config.toml
d_expert = 160
activation = "swiglu"
routed_scale = 6.73
qk_norm = true
parallel_block = false
lr = 0.0141
beta1 = 0.95
warmup_steps = 50
dataset = "wikipedia_en"
Below are experts of layer 5 (counted from 0) of a mixture-of-experts language model. Rows are named router (the router's row for the expert), gate (a neuron's input weights, with its number), up (a neuron's input weights, with its number) and show model dimensions 0-223. Each number is 128 + 32 x the weight over its row's rms, rounded and kept within 0 to 255. Numbers have three digits each.
After each expert's rows: a language model's description of what the expert responds to. This comes from a sample of Wikipedia text that the model never trained on.

# expert 15
router:044166127159109131135103101184104067132113124135165209160180182060155146076140144167104106138158154134109134102094136079148118124111148158108120157144144096172117168167116049073122172157120177147153128086127096156149113102086207160155160079125104178146155097113116119123095127099183112149125173103111133094108119100125090084131072152105129140093155178103128147100162096113153150103136157115175080098158079112107078111157120123142113164087083092124187140152142151149085134149080074084162147125077156146149116119182153186121167193134181065157168157106113151144158074109159116108132091165133181128157115141132102149122177143108118144103124091100072161093118125115165197132084
gate5:113111150107153131087138157112098093159088120139130124175121157197106139149108143128157135131089128129090122175134127081129003139169131153109103124062133147141120153132108166109142127074188101161086157160066121108119092136157087187164101085139136105115155173120240124146155182165167072113189137191139136104173124108142082164176110106085130115180124096177084159085171129136130136111081158111134130147151056166175186139133128118128072155124162138125132105133181144123131140112179126073133159119168132172138069144120108098096163132133078117111151167111168114097116115146101156144156109131113129060111058033147137152133157103096098133118152104119079131122107140086101109151097
up5:130132141145129138123191124052087168099146150129090114134121135116154068111107155141141068163150141119155111100118088121088087105130074162189101139225159154155090142178079080139173143131123143097140126102171117110048121079141156087153132122162162126107148194107089115110097097101152109135093117082101062090127103142129146189130108125116090120142123141183143109085151157137147129133157093173157163116137107106131184124176174170126144162115168151141112085096047178109137112183137174143111105114049118136074078142158114115117104166110079112105091164145174113094148042178144129096114119139154111128135168100199154143123140132213104155088136112124191146088162151137157156128113
gate6:151133178054164146130086162145150125126129130146115188164137141080106089125132135165178160121146089171160178145071144162149134129110100122087162162152134117169164100158185115061109093149157132068113146182135147175108097150091100106105157144114163089122100123144150093093117158113093165154081118120133150151059118120146078123160178153153109125154157127155096062145086188106179104160140091129182133116107139131107147132085085172084114162135149101143143096076162137170095141140135057169153109077135149141149122155165136118131199079133217078065123120107093123115130123115099137178156110094074082142077153157116082165120136113115125097037129119145172133125129123137079144029132
up6:148111139119131080141151135108100148110125118136144119123105094159116136053137075107076162117124065096165086129158135164124152154119108070134143105123181135172168136163150053134163109114155122084083123150078072119052100132138116114111133142153102092061139167119163115158151139158151111122118170125130100097160102123119132109141125069080124124073134154119150077169095178156140139151158018147138130132115079116124152089102103104130160131160151102126059136168078066111146154137107141156227154165139165112174137159141130105062078126148197170106150126150131115144130073128195144125108124194161183091126144157095076119123142123163154152191063138185142126168144146106183157106162
It responds to: Articles and determiners

# expert 6
router:168094112127086178145066152098181186175113121184151082135133147161115130174109074085096146119078163118104111095122120095078145160093139074170142158071125082156158062172119112128149152143152179095091126141099071119121123141057131086156114141124147117152080159120123111131101115152097153116136132130100118147168136095151114093144154180112125130105142172169109094169186102182151096101111095135122124081189134104128132112144104146135130164084160084133166162108106069133112125090055074200148172140141120082162153179124118093104105086125098165141144190104205126110111126118124137094109174140090117106118127160161069105140073071131107181124124151137112118190124197107211137170130
gate0:162121151208135112098096090140104137126090099160083093145127109161139098126124115133143042103159099185134049109128108107191154123183117077131128146050136139091172129114150188175086072161105113127150141139127141126140172097137114053061147117161155095149104143124138163119090125124154159170135117111113161113140093155135133145134096145117099120143072117147140146111142075115068095200128145115174103094241130132098094184064049082139124174128154148196081076133131118130164145142114116120177156119152133151051104108135120171120117139183143116140139110115080159117100113099162125131168160166139156107109184110203120108149149098133117115150119110164159113159167113134058100124143
up0:132157154155147150143123097206141097107169157090136156150106131198116089133134122108116131127067080095101091093127092184122111117177187100149134119105162092136148133175132151186136111161108106105119112138125119114091180140092105108078075188071164120078106148080147107158104131133111151173138149062153142152112082126127146177136114119152128065147138109129075133108142115175135114084095138098116128133122111163143184142152113058082132119094221067066086164106135171158162108118119090079136116175159145174117148165157115116131080168121156122107075119071123121101067188146108139127152120123127146205077144083126089116151157139129147169196056157120139193192152106126122114108096
gate1:098134200145150148152061137140119111062185127123154167180144090100089196129143115119127126104085089133167125101160113153118081169162125115152123076141117060142144155059154139154118132072055137107129115127171088132088119145090107166124171161186161195127142101117172200104162141128100110143191145059116095131112129140091090128136177151124079121120100200138105127086099117137127160169152135137095118137098153112125118144133124104154064084071138175102119147090130141136105100187125130163103118139175126172123120084129113107156125129156163140068121161094179165138135206132144138113165129099090087101148178157122137056090166141081131118119089138146173118121114096040068152081129
up1:165166158156097175171187142119157177151079142145137122136106138140132155115069132131125110124141134133052142134067157170080159104099066085113090149147153152139210074121061136143119162118097161157082126160136092155125164200139187102113138162119131036183118110159155124068074141161094140054146105165053104117158086134179179089115112112142137113141160169189101105132099183152143145113125151183061165095062125120142149097115125133151096125082108147124087082132118121148113203124112136109096143111176114115131151144123141125139176106168132093110110097135112169130120141107163137121156101121163096138124172103131165052142119155160169082122150144139091146117082111085103090076146
It responds to: Closing brackets, quotes

# expert 14
router:105099159150145092127167166067095115134133129135151149156140161134160125166140124109169107098093181187197165129150080126146089075094079073120173124103117244167132173080134130122124162093132137135144096139127146149145111182141089115134126145112104144191153124131156154099159186141086175119164127138120134108113134098103136134086132150127163116145117154174151111087069113114154135079148128074144131148058171133133101105085124123139164097089226134095104099130136127082129139175112170132122155120110067119141148134133158126184095106110140073137111083176147085125101142176152078169131119155095085172069167133137106085115182168095110070133092130153038149100146064087078100114090
gate5:107132116099118071121138061149096100144061087197161112151125131114180102131158131115155157120150131115125172123090121115092109055137158164162112181073178195112146130150150116098173137111128127164089077134104133132109134115112140155106067169158071145198135117158103151156142146091152131131111116146108097125146178151138115088156096141098100098052159142138130124139154087076106057108120109144159097166081146109067131142164135077100085091091165158140134159155173089067108074169112180167143095159150094173095178125146078131098128130126113154186109227087117192184147116121123098134144152097134142142100117148156116147145121116063105144144184121160186168128136174097067151129124
up5:119147154108159124098122125148102128162098138147101124160137156173103129137125149125155062164146163127127139065141158103165152076124091166113084102166121137046091088116124086076128144158124122152172091138079083081139142061105174081118160142122120103116162082105065137111122078088142140158130138062102109059181108109198124127113059155144150173125123083162178149109151095130122153100127113125157188098183117129123130096183126110049090105126162183169107117134171153158179151168158155133142139161094135184107177136132107091165102097116149157127118141094176086097179218085168121175125126155152132196142078125122162141144156058118156090067101114141147146084133152116144119148127
gate6:090143074095138154161149091090181174141141089093089145123083114119109151188132072087123149200108140099102127072076137093069152131140084187134112134157154090081071069148158148115105142089151161141111129144105142130193151140112137149174172153130148078095122112148146091138091149139145095208107114141128116121130170150165118128074125117119102155111148139072175127091115144148082106120089146198160141132206110115166122159205133149131152133103089157179137153140143150138121130123097135197118101134130151203133094059125160107122143114172096153059105078133165134160077162145062137156084134084142127049105091117158158087155134139078145117120130092132121112180150137156082167172103
up6:158102117117195082126155171118095123093112163128113103118078132142193138102166180105162186125117108224116136107127175094150121112178082154082182122168109071129091129162122135132100127185154122149193117149135109120109131118124141145107142120129151134108112109064100108154187099111079068124098170125127149076176110149180148110132115102109129153133144093126155122133135144155117071186118176078139155131197188123122132087129078117144123196130141139096176118131113180138138090127137178106094178133183106170096154082135098131140073167069138110131109123124099170121159122128112099099133139094124107114192219111098141074099151081160108078127072115154079097155077119048091169132126
It responds to: Name pieces, chart words

# expert 10
router:159112165165172135159162122149133162072103147129076163117090099148103144127093111245151155133133143073108091132191100159081141165208177175154119147174117144125095111119170163092099118077179166150129125067107170132142120090176106166066120144142148157132165084197123071164114162102161099141100135165164100118123099157142102140130135123125138131113103144132170156142109142094136190110070136113095134099132071072110080095115144104088121173140100082165104100130143113071087166155191178085159114111108088180099108109116129093119142081120115105113120128094079163068132095129130168151123071119215109178127141112128137147130102171159134129097113175074112120170128128109122148164080
gate0:139133158149086141158123121155117139140112114135104187109198131163113160113129137086186152112106105060132106137180070080087104070126092172137106136100098117155124190110154109116168097161134101103178070126201132114146153103129111134211092089160149130102105105170097155176157085141118099115143112154134168148117081188199152110092118123154121168144068114187116114111144166097071138135132156089092120143132098126129125076084097122081083121123182145087156100093074152198086110155134079153097173126154142202126140154128167158101144125055165065175107136139082172171158129113136129160082136123096131167150147109135083101084104127129122117124163165113164169103132139091064112184105
up0:143120136139198140132146140090123106175156114161174136082138094110109149160106110108150081077132138118120112071161152149142091112069091127123113123107145159148098094117082118112118117174106164165113133155109137097100119176119122114176117127114177174113088125169060105110126129092131194143150081063106115114158120187175152084147105109157163165152115139149130117122099118169085161115110133165094109139091086181137161158081185090148147111112123089119137198166142144098153219111119141133133149095169173125095134113074021124146095132155142094150166127111123122073106154153157098129114153134089117097155044119209086165121143094081181115227131161133116084137138114120121205180118
gate1:112109076119124146173057116065096146168145167126078098074114172143074101112077105086082133083075155081156149126160145191094053122119176152103122153105114176116153103133162156154115106146128160158098160065119104133111173182132170104087160110136131112108196166176151148148110111113104141173139150166132125131126150091080117173126138162154103100116169073107048107147059125168130132109092140132167119163147108141073129197115115127101128083141092076166144189104114109137140127129129124142096177140121123089142205151129164092113147117171129156132141121111191103188097106170074101150109092122099159082134111147096152139165134165136135143148146114189125085138154203107105087197143
up1:129137161058099147101187130171194121165094087125099112110145132128125081154127152147127096118157159133122168116146154144144148148107100073048190137022063139161161174094153099092127166119127119085141122107132117161092147054117103156137162096063106146151150124098140202107108127149048139127096176123151195081077102075088114130133196144122149192128156140124133098127118147127099121110138147147163093123145162139065125140066152141057115164101098140122161145121156088132201105159128124163106130086122087142132140133141180156149099151132113185105139105145108103143159111128130073145055132176196117102096152163148139120139149170108098099098140087136157085140068176142149153113144
It responds to: Prepositions, auxiliary verbs

# expert 12
router:165139088134096103122125108176146154133091101086144127140173110103146117154134093068137094115135111191132161117140128053103170167190206143089125104158072154087140145070114159165106056127122101097133118169126146136135148096131077163166151104128148134152122154142096156168169112123112099095159187106131111139088134139088117072110100081090140082141055140097108142169155151157184132192102068164103109139119169099117095133112098145160160105115142171114141153139132107117118079130112160110153149143141161149144177079126114102152116169126077120079119107125133125162163251157125111113067106191142187065081165131094127150095139131162100200111210107082168120133109113158096124105127
gate0:133088101152148129141081157130139203124057112124115047165076134129185136101098127153100134138153165136202135164140159120131147145191131127140101095131119134186059148178158145134096080174113136078106110147114108119162109125120124100095084140119128153145125164075163149148114060161075117162081187143113172128099175169143129153112111169072087120098188136112090118135121097104162119084097125110126163134195136109195109143115181141098150192150121162127153122137162117111120118102136156104107137071125161071139165131120115125199151231127107127054171121117086081098176071130149088082091158093095110106164158139159129131074109103133137120119104063141129145162128136136137193098120
up0:147101167041140151160093169090132116129113157099083137121150124139133089092081134127110115149130153125157119128100069164073128117095160166135154120129137113185184111142122141120138108152161179165095146159155151082136180153126157110073112091145080099128154119140146093157106105135101110111166135114120071103172160103132159153118119131149132118151118184079147103185129123107149083167127163138136121118166059181138101107122169172111089153195198083103071133099095180181156092113214147117094159105169085120133132123157133092109206073134058130142108090171051164158152138112077109133112194129129059105161138151158192150154097099174153109073118137153090128083093148135100125110095
gate1:141099116143147095145188064118127149150160151153117101115150109159133158102142125194154097189144076092145108133074182171177124162160196091110061137176161162149127155163045119123136117118108108104147170102152181115162143099109150070126155184205165181105178147172095112126144168127165058125094122138175126120095152129163099148141161105113123107166102100140073069140106102113132142095091122076121086093163147171111106149083109159101123096110146121148137097103102128139132111149078143096076127098121089156115108091162142148166140136071156144137101133121121076120157114196129073094143109062069143107099155123103101098124153163101111123100117123167136226173106102213106115139113
up1:121147072128107139173108085111139180161124156125133144094171127142176128111105144153122108079134113083065069118120193126087142148143169120174110160168121095118138148134137120141110140153065110101133110151119136141149106108168131086108128175088128160173122158069102167105168113118160157154092198155075147155111154142117079145115147161091122207149122100134038103102060153144118133096141077132157100178111175167132132136066143099099120188136168146100124118130129108209192220070172164124075112125112113093123104128134157077145148131115155172100144140102130123069156100145104095187068078094089152141162100149149147096121108151085146116099145143043116121114080155158078139115165
It responds to: South Asian name syllables

# expert 11
router:102134200069132118189142141118121103142210115182145153091139138184147108153103137184129061079110048140110092114120131169137098146123147147137173135158153090067124167178101095088110057151076118100151109158111097125128116118170124176170165115087114058081095099092119116087112099184106114107132106123183131119128097183130143155097204118094092137113144105132133107074103095181106103204135106118160146140105137178151154090091186090114133121201109130094145088141150131178142144111150125110130094206102175115090123094126147099162147128190149128113090153139152108160175126142132110109117101172149111111175151115139108106147166126118114113078141119120150120082140137183068054161155
gate0:124103177187111131106133102116146092132111126127140134129169085121096099200104078116164130138099140150114104022092123114116122119126138093231091179195092142132142116118150136099161117106109166078106175157147098131142155137086067110093122074107145071098135153095087146180176175045086172155130139119131144093085161110108151208142135098106040102159143145135137236102139113140103119086113155128127171131125140162145176154141179149111144101171099072103167133144135119151122159185141157157151178072157117074096128103087120070117130084108142102144175144136160141133142136157119112136137122164125165142125101083123158127109112162094149199113110172076089130140152106131139105133156
up0:100115203112137153112098145174114090115107184106130162063217152116147065070137132132114131189095123125068145120159112106037164093075175128159135174095035145184145147147117160148117107114167113120163148122179123153166165136115146129085104117070140102133164079108133135154113109196172152098117118134155182133128132154113135121131166099118049124121103102110118115152057136163144105145097059113072088102168141115092199126145142121096099081115084063133173101140170065155140077147182085160110108117143133095107144121158143134109140121101146102115203126158128150131140145115129195150174113125126109131162098097110135125125106169140103100125115157140126094163125145149124169157206
gate1:178174093066104146073109160146113078100147098087171158113128161215092130149161154122137110132141118083165150112184128137197138109135125101086144100105160157058106080110129140144146125127083171153140112129114167148128117095124135105133137116140116063131105188133142141134085111138140104158124129070095140170133086117161101143149089111159076114108164160108135088120127145110119101166121143156171090091098151089153121130192129123205085127136194145155133171179157171165089182180173128088143112131094062123122167104073075149076087176166091106088123084122165094104182149086113104139134143185082109088101156117132145119071142063131095135150207192128136098112135115147152106182146
up1:075099133125063189142118148158134130108133142092158089128109094119139099160120098190082146183111117091176137117178183144112055121126113120121063136131121129187119062113115142125118064149143127143071188179095143094115141121132117057146147151148193155148075152143003124163114130135138109137165163135109140144198080113157119106152150106186083147168125139148133101122151150118151145100121062134165138067170108126156116105073109165145088134148198158097159067091105149152093185069164158134125116103141185143085125105117156146090108161117166173164147141133111098108149134093107112126135122130066120106167125129114143146139133092175154166067099140076137125129125145141119053146168
It responds to: Compass words, mid-word pieces

# expert 5
router:064130130183185105067133158112117131057142139130092096127138137122159142138125126088139167129157147092107055160090080118125126191170108147173169132099161103113153127124156163177093137115101128101172112149146120111098154127116123113094163191151079129082147120114120070105117138094145102124166105120121089143141131156156109139146066088103094156112082159055165136128131167137109115117165157078173137132112052130087161131143124168132125151149057189147082083127213098123149156099190170101163108130078131187137133088091085128110182081146118115111128152094100147169093122139175156107148081138099176139122098198064186101161170131148089111166127193128115120183124147085095141079106
gate0:120132084160099159111092097078196140125101148062156129102166148149118155175145186163135154138151073115143143095137167130142141167109150092065152127093144120077172100160182111154132154120167163114153082073051105135126102092094150096133149103138111114089160100118166174126066128170182111151177129165108094082056151123120122162145094156074131121080170151194132090168146116113152107104199081135136123095092162069106057119101133111140168092098171076170078105134156102117139160143124154125147076131128137101135121143105179124137154136188139109143165140123099177143164129154167061093112124127158140106071179150152127145199143130095068097132149104076185116113134131092139114187117
up0:140090115138091110108185146175086170198078125120115062149106132107137102188152156138209103125181162146073144128173130114122139077136115149125084167158161134081132132151141134167074118216221109148125150165093156129152119087081144123168106157103213144108113130138120101084177135101146115143117174164153093135115108111120128162157083087120126088110096110128132107076133189054131118123130087145134124197153182112103150124131070117093126105134045139185181127118096116112098102131147154118121140173087170082145115095089142113136153126109131174140080128070117096121060095117080113151109124178111167102107129133115120124098154175083151149109093133137152202114101184130122164110110
gate1:182139122132146092037129149171100112167111180090142118145095081150106131188188098130091087176156138106114147190152126117073140085111088130115176093112103046079185171178123123098147147155170159102122159087126129151160116141111106141135202166109192127131143128104069085106138178131096110166120159143101134117107136152124079085153124127132162128109143103145173146138168084152072098184124127100093122074146066191180156161049123102165131104123152152125172139129075121129144170136134162118118127095122104124111099144110108116140153126101126088145160146070153099148111098145132097151111083078154127202154141069152131155101155093109121146168113104134076034178145100120169167156121
up1:160122139086169121183114169098170113108120035164046100114095072090056175127109123098159065068168119134090173165171164090129050209162117125120147178149137108164078148104121105110092115135135222146109115173139157188067144159114147105118160151131143113137115153185118094165055127105131118113148134128131148150147138118202156177132132107129120186104105116103136150137138124123165157121112134129118103117109105088113121100136200107133105128142121114127167140117185144109083123140130114146153145144091121103102154144065117192154142165116130032116093131170099143096145115119087134130119149123114123117162104118079054182134128136162143183129142168111145153145141173090065150106093
It responds to: Past-tense verbs, table pipes

# expert 13
router:116093119186165136077103092175133110143135128136131127120090112123119163130089138102177161117125130108077144130141092156120126163039125095102070122125103075156118090119137149160142112128170118160097104152193164137118087160127154120116099109155119184049118083143078120107172160119096205169108178176075194119117135182170143168146136130103102110103186059089149133095096161096117105115173079133102164135137104171145151124189103169170154062116091150149100107098109156159105133084100097136101095134152124101077163102086127175074144101077186159131128157129134138162100071132124132131137170163133126175123119116153175135149134159113166086171131100128159053154192116102160185122194
gate5:145169169159108190176173191179103137135101131164132115139049090141104181108133126064089132141098146149093109137126106063111085101133134155168102152104135121082145118145151055104111118101148094099117138098155111155159126090139136124133150205133211147105120097133082136129136114116190182109123157095139080093125140112063178177115172156113119130104118180130150173124115140144164109080112079143160108151094152148123173105119034125156172099115062164137099158124181139172132132088144129159149129095103120112133147112070188114075209081069125146112171151110112139110183134132151071124134129199071127122163118132146077123128118149126100107116072109161132105125063148160117144120077
up5:098094192133100058115149119080162119102149104160122111141105119141168134122136134185121101165121114135149138100079132193144104158127125145087183163138086123099106142127137166110125123152049156103152111138137134129106163122090124173084118110170093168142101157101108126162156140121142127131129115123116158121137128146188106126135131148141107111178165108148071156080088184163112138210033134108099143159101115163195145175093203109059135114109071157144083114115098113110110146115153157112073102190079079128119019135177139183166116130108117120077141093124112141135134128170130132200164094083152108073078119145112127135174091151133137143149139179099115167152144088052132137202137
gate6:069163144143114134128097096138119163146089158118129132108131108156131111109095118117105144094111079126138129135126147072108113142166168121126171191140174091144103168088094066119135095164185127120147095127124090153208120100170170173127092130128148082116117101145121083167098175160127158107150140086078094080076151065093099128081126030190066084145085145164164163155189120170137142077166138126102160131101127141149113188117172119134082103132128213159145218114122119129152094060106095141164142148119170123179147073113166099111100092088123169132107146121112139182104131134147087116090088151122131113169163096089171095147101130152110147140124168151107089108106103156150163207121
up6:121127086058111081097114150151097155124099148073132114116126104138117140118171137125115183104141119173114201109149163158123110108195077119115165104075096146109131162100120133180165102145191141139070162123081097125151095138138092123087145145124156096135105133116124128149085102132169093126179113129122114076086113171110196194153064116105152147165150123068133123149120118122114152063167153178156140095138066191083170139160123124131107144099124133219160118164136090100159156142169066121163167081134168064112155129099153200127165189097120089135140181099160163082060126096122154102132172133168102162150105190077078131076126127104139097118103149113129159112192095126127125136128
It responds to: Spaces before numbers

# expert 2
router:099156108072104137161157146118157110102158096054085111089127090126074098101155147126095115136135118143131096152122148166145083078156107174139121103119095141138136120101182171163139139148124136182183107096108162162101172140185135148081156123165144076104153123137133204093087169133112178145140093106164132135108117148070162157119128072110115135080147099116171128127115060123137135133141194167143088145124175135198123129164181075079087155146099131136157109138142107109110131072190126126149136147137120133116124147117142143111159149167092157119097125164078080080209117133131154096154155014100074129130099071121190095103100169138221135124105142143139135097136147162055167092159
gate0:142134088160097131101108121181098173133098140140126190127187166107122128106115150174172121102129153144052079109131105092151166120069154128059136098195165202099130116201109118092162128119093105104119096112090127162108125142163135132117192130150083166151114076130115087174112117123161104068124124119099158111178136098091097151112144096101094125140094139196164118178141137180147108157144135150162166108097172165129164110037113157127196108137089130199123127106093104140103143177168140105105108123102172153125103054112097127111166144145051093105157086134096089183152144130148132111119142201135141094186126143139129132070140193134115082128181115119134106153046144108133123108123
up0:118139102159152131106111131175099109124098115103104050140134115122156155186175130109101164062127081186134126167109159159120099157110094120157111079084141127204139108096138221113152194150170125137138126125077160121098087108141101149124141170174115098152137141128083071194173158173126116144144105187165124096123081151104144142140127133075143133139204084120196120164132115158101102171047133115104148126099132141142074140162138192085069094128119148144093130116121139103169156105110092106171114111138115213126090122109121163121108154099159128140083089162085093091139199159110181125116149071088162117097114174099107067073153148110096127150172117111115103137116142090113190119161
gate1:149147144101115154123179097095087077150075090155096141100094116139188125085117167120137163130123144137079083083177175101139107112089124097136100099134079116146108139137137136166115094133115150162119194145100099147174111161100122161121143136143095037086074122127141134162093101134161129133077165076190097111110130146156126146036134112153183085078133145132195130122169138104174086184128168137153160111098132141152178115163150153126123135119142188134104128091145092154140099133098176233088124067062098108095199098138152088081092147164158138115139138096130116128101174149149120051151101108163110150116099115161066154144141176133128121060188145126114185108158144147150115114123
up1:190072138214108128175175127112092130144183078133107194124091170143131076116071127172166077095144141152150089105163184101183104141166157099089143130136180130111083160140083097131163100077058171102115113129128136135132116149110139127110109064141078075106187139134194114101151126144122154140116106086152142125100169157111171152089158121158200182137131142155131074107129142154120143124127137148143159151102191140207154148130138128166087109137121078100096105125133127157144108064197148122117171094120076126085072115170087099102196107103140088116163109121118138174097093136161130079099170145169072128138138117137154083146162103058147104095157089114110152098144127116139125087132
It responds to: Mid-word syllables

# expert 0
router:185103109153128156121148177073181179146135172159136146139141125139142122107091112127106129161115147139091100109113179114095198133135166098183117129116143111170073121158088087097133134117094110111101193148127127138140140199083146058113075171106178101130074159105103144120115071074107139112094087107105146155179107059157148175163133151139134152154113168161066109161136127114162104112126120103108140070106146082095161147145075122179085129087155158115109127077095121173155142138131079162105168115117133099162116157127114084083086085145135157123164145090192078105102179098085103108126133111103115138122136132173054139137019082110149163153155178119178097187105168157176131148118
gate0:117104108111167133138077125112102127095158104093079092141162142140147123072156104127097137140104140110161074195123142134098136092115078195104154108086135085150200151192145096111119103161077143110087150091095169142112160135136130131162127123119126160159137136150102170107133144189089173135072073111132136097116105128167198103116197090125097110060073153116152155175076147127126115135087160180085137130145218132099075108119089133204115133169116134148148130140117097134143125164083162140097139140127172076077095147163076088150113077205130142102048167108157150161173107175081109155136143129090083092114182144183132142132133160129105168181109120106177168172118148127126122120106
up0:090145204162146098129071104100139175074100083124154131168104167106173176091121109192114149089157162115134201106170115130058114230117114147138142086146128101147097139112144101180128103132071155087085086086133101121144139132129164135092122137192125130157149111136158155148081121096122153116122137074155091112142149190125097148133099130130172169093078117052145163155119127140074110065127130122120146091123175128090162153201118146110104185130163071082113163109105099116118096175075180180128162128128111105116075148200098106161166134115157070123145105093118133120174093153141161160114096118151160124105134099084060109150109109104144126181170090177167134153134151157137110143157
gate1:135134122099134142121118119115165115138058107145168094123125157069196099086126145059173123116110183107126136087108096177111114081189148117120100096141091135086068049113088163134159142129185082147103076107078192134116132146137131143093142165123103123072119146180165162122141184160068097112112114096073118131139136147082120106126105140168116126204155088150160083103182137078045097123105105169147122137079122137177148170160141136108131161126088143127128151127149096128075116143215158146124111119148184140087115103155221141124130160145120120139138156119030131199142121178123126183098113136157107151097156118114184101170090125112126137133111162105121168166117076148137120138127
up1:101094133067095164146112100188181088128101158135164137094151119175142131145135134170073157130126140117145148176109088045159084187094130103149142113132143182071093081139121088122178082141121110157123086149161123072162099047074168112185124084138142086139122110159148142118141130160167129132120069187159174074189116106121166187123132091126129069115168122102162125110161141110146134182143173179130125113123165098112185137148109138062080128125149143117115149096112070143103090175094190131125063163126151089129103115092164175105173114118155138159125054109096123106151125135158123134134168126158154109113165153147212134115167125114080139072159097147103139117140082137133164138069
It responds to: Clause punctuation

# expert 1
router:143168071126093101105142125130124112167078141114156092233086133115104148110110140102127099158147137091176137183154194136153116119101095148131123100151172120102112106072106136064123123141130134105116127138139105089100168133117050169196129112117139149163136147122175133153147104131079095098134086139136110152110161146154116130131159081206124088192200100159073100174127168109066120088143158145113137202156150163135109123134219147116112144119193108103092165099081174107140096196142131123120156077167152122054123166130099105114143111105114116176138078177115130139094086104105085152148140091117106192198109102100077168141162136122099111107107084172103140079132113160131088118120
gate0:104196143125130076118121165104092122081069126130133147087052089154137183168143058107140131165131138117100115163128136144121122076126147131156088148095148155132117078139057122115172121092141169159107122122138107101174163089183094152198121156164169161139130061106121139190138155098107120144093136124161133147149121118109116147154145149189119157094185150114121177187127093158170091120217160121161110139168121071106075150121146089108105159106151148214092144162179121118145121141138085101086100136099086118105114124130137190081141146181166135140144130145081105166129158091030090103120104101125123148095146182140109108111153110123130148072166180127111114071122044149096166126115
up0:109123176145187125060096131116181125132117064089180155102133166110140185156106102059136121167113115098122113130114120153105098104132122096149161144117117082173149115085157192144155090102135183112128138109150120152140158160092145100104113102139090132119155149128107113113097128106152157184108111138088061154118086129120136173127174080173134078148145166067163171144147167161153122095133125154085095089144118098083105125130141169094149143105129117106164158076172112155214143200097130089098147143172132128122136147197056161168128175155084125160127078143101104099152151159142158120151144114110150171083113111186095086109164130060152147151090129052154098175158111059110135048077
gate1:131121092163189172096109154097125199129145118123126101115067108199103106048206134145152077105135162120161103147170141106100126104096142200102163172139120120148156103127084103107114140124116139120139157103102149101181159073109143111098152109161125151167134188123073113097099155165090148063132121120155141166161107109116131142088088167170084156201160171158079141130104116123163137119118110043145076136167129100145133165137174095154097118184106139165146144180148175153107161104128159110154135146111092124105116111151149134104135126108132111145163226109158142149090151109096136176161148145087073088106158144093112104158125086110110079037126147114186134095091083110073122072097
up1:141151147138104155138112098079114093124152086092130133154127106153174115089126118131171134150121147107172143158127086156140081136156131075149061073080096148089123118087112118097155095083112102160148131076136144087075197121095173116075148168074128182144088142125105180107136167136180135134155194161143112126090143139114130157139061158114107081125110098093147087170122149094150093190071097109076083118112130177174075166116127125112098158101185151133168112099073105068139174080144163101064149161136147164155137147119097135091165154138137160166097123115134152101082135173212136165162152090062129153123129236109109112125146131130136157121145164183123149136092134156140076106169
It responds to: Word-initial consonant pieces

# expert 9
router:164110127105126155151070082124171131150107109107152137095108138114114104119190113123108181143168157101102162127079131076106170105099068091111108130119137083150170129159153124186209132157125096130113151057095111087139123121082168118141113135101141127172104165134147119141133124109174150166109135107114154133149136104129142065112155207147096133133159116143145099150167083154092090124083123135127159085192126120123154094098072125106178146101127058131160127158051177145135129119069150202096100117127184087251119116095115118116104149168135163147138160068143113091138121078106096123116181145132132110129096128131133106089102087101070186144158151155177087116068157063178112180148
gate5:107165096166135156140168110170126094106085120161168119159117121156116150141142117130104241105119214122133148152166218122193156058167123107113072074108104174169120132166134136149166123093077047176116150145133139135132141183170053089130160167119141181110160118108132136100087129132081079107106143158116107113068042177143064115087097125120107097114130118136106120088169156118102125114137150115136166165084154095116104112175093092085138160097144146189160090134126119141135116144090108076172145114105094099125177155147158121135165119154126114170073123106110106181136145077122100124182151113129123167114108118139141106231116143166143165116117135108137071127093128149119127099108
up5:115110099144134158142093102121138093083129136131104090085128102156162120122156065143126180066151113133136118110177161203114115091132116186145154125066119117051127113096124091210111122131123132152181151102100171124146128110125108162157121112147149104176079130118139139175106077152132164076202127202126138093179158068093105155123104155203163088117153164137125104091134091123142077136134148113136169121122130062134168130105068135153093192082134106085139126139128125114121080120171129159134150087092175098094164139126156168129102137189152165173153213095132159084096109123184118100086091112103078113150162117105120188140111090159123063145081133168120131163131159065121085119165
gate6:138164129165156148167084085140115197096143153091152115103148165121109111127159119161056152165148109142142158176161131152115093106119119139107114108203140151111166112089167153184149118124106104117120137018108124091110130081109188152118143147069111104128155144106188173122126166108137168135116146107139098108057156125143156101113167123164080115112125147128148121105163090126127138168070168129148123118108141132170125062118126084069118126149105056146170099149116162173150119154150167127072070088142195076206136063143129126130116152169138149109111102098106200161134134128104112142105149144188109104094114113146129144080150063099120112118115148191129144132024096082077085148168
up6:147135141173161161147105075143115189093152138086170090124133177121116063125170114144079174128135132105111154184158111133114154110124138143112118089175165148145163098104133130179148142151094115116133140007109109053113106084104192166110124119076116161121121145123143193099133152145150172149139144137130083096106177131143130133094177131161121091084141143150104097077170101122123119141069178142102148101140111130111135059152157089101141090149079037153153145153112143167143122159139161173110088127151170096254094095149148152149103174154130149139111103054111186126139151126127096134120115133158097097101117120103141155098158092104118109108109118152085166128046090079091093164141
It responds to: Line starts and relatives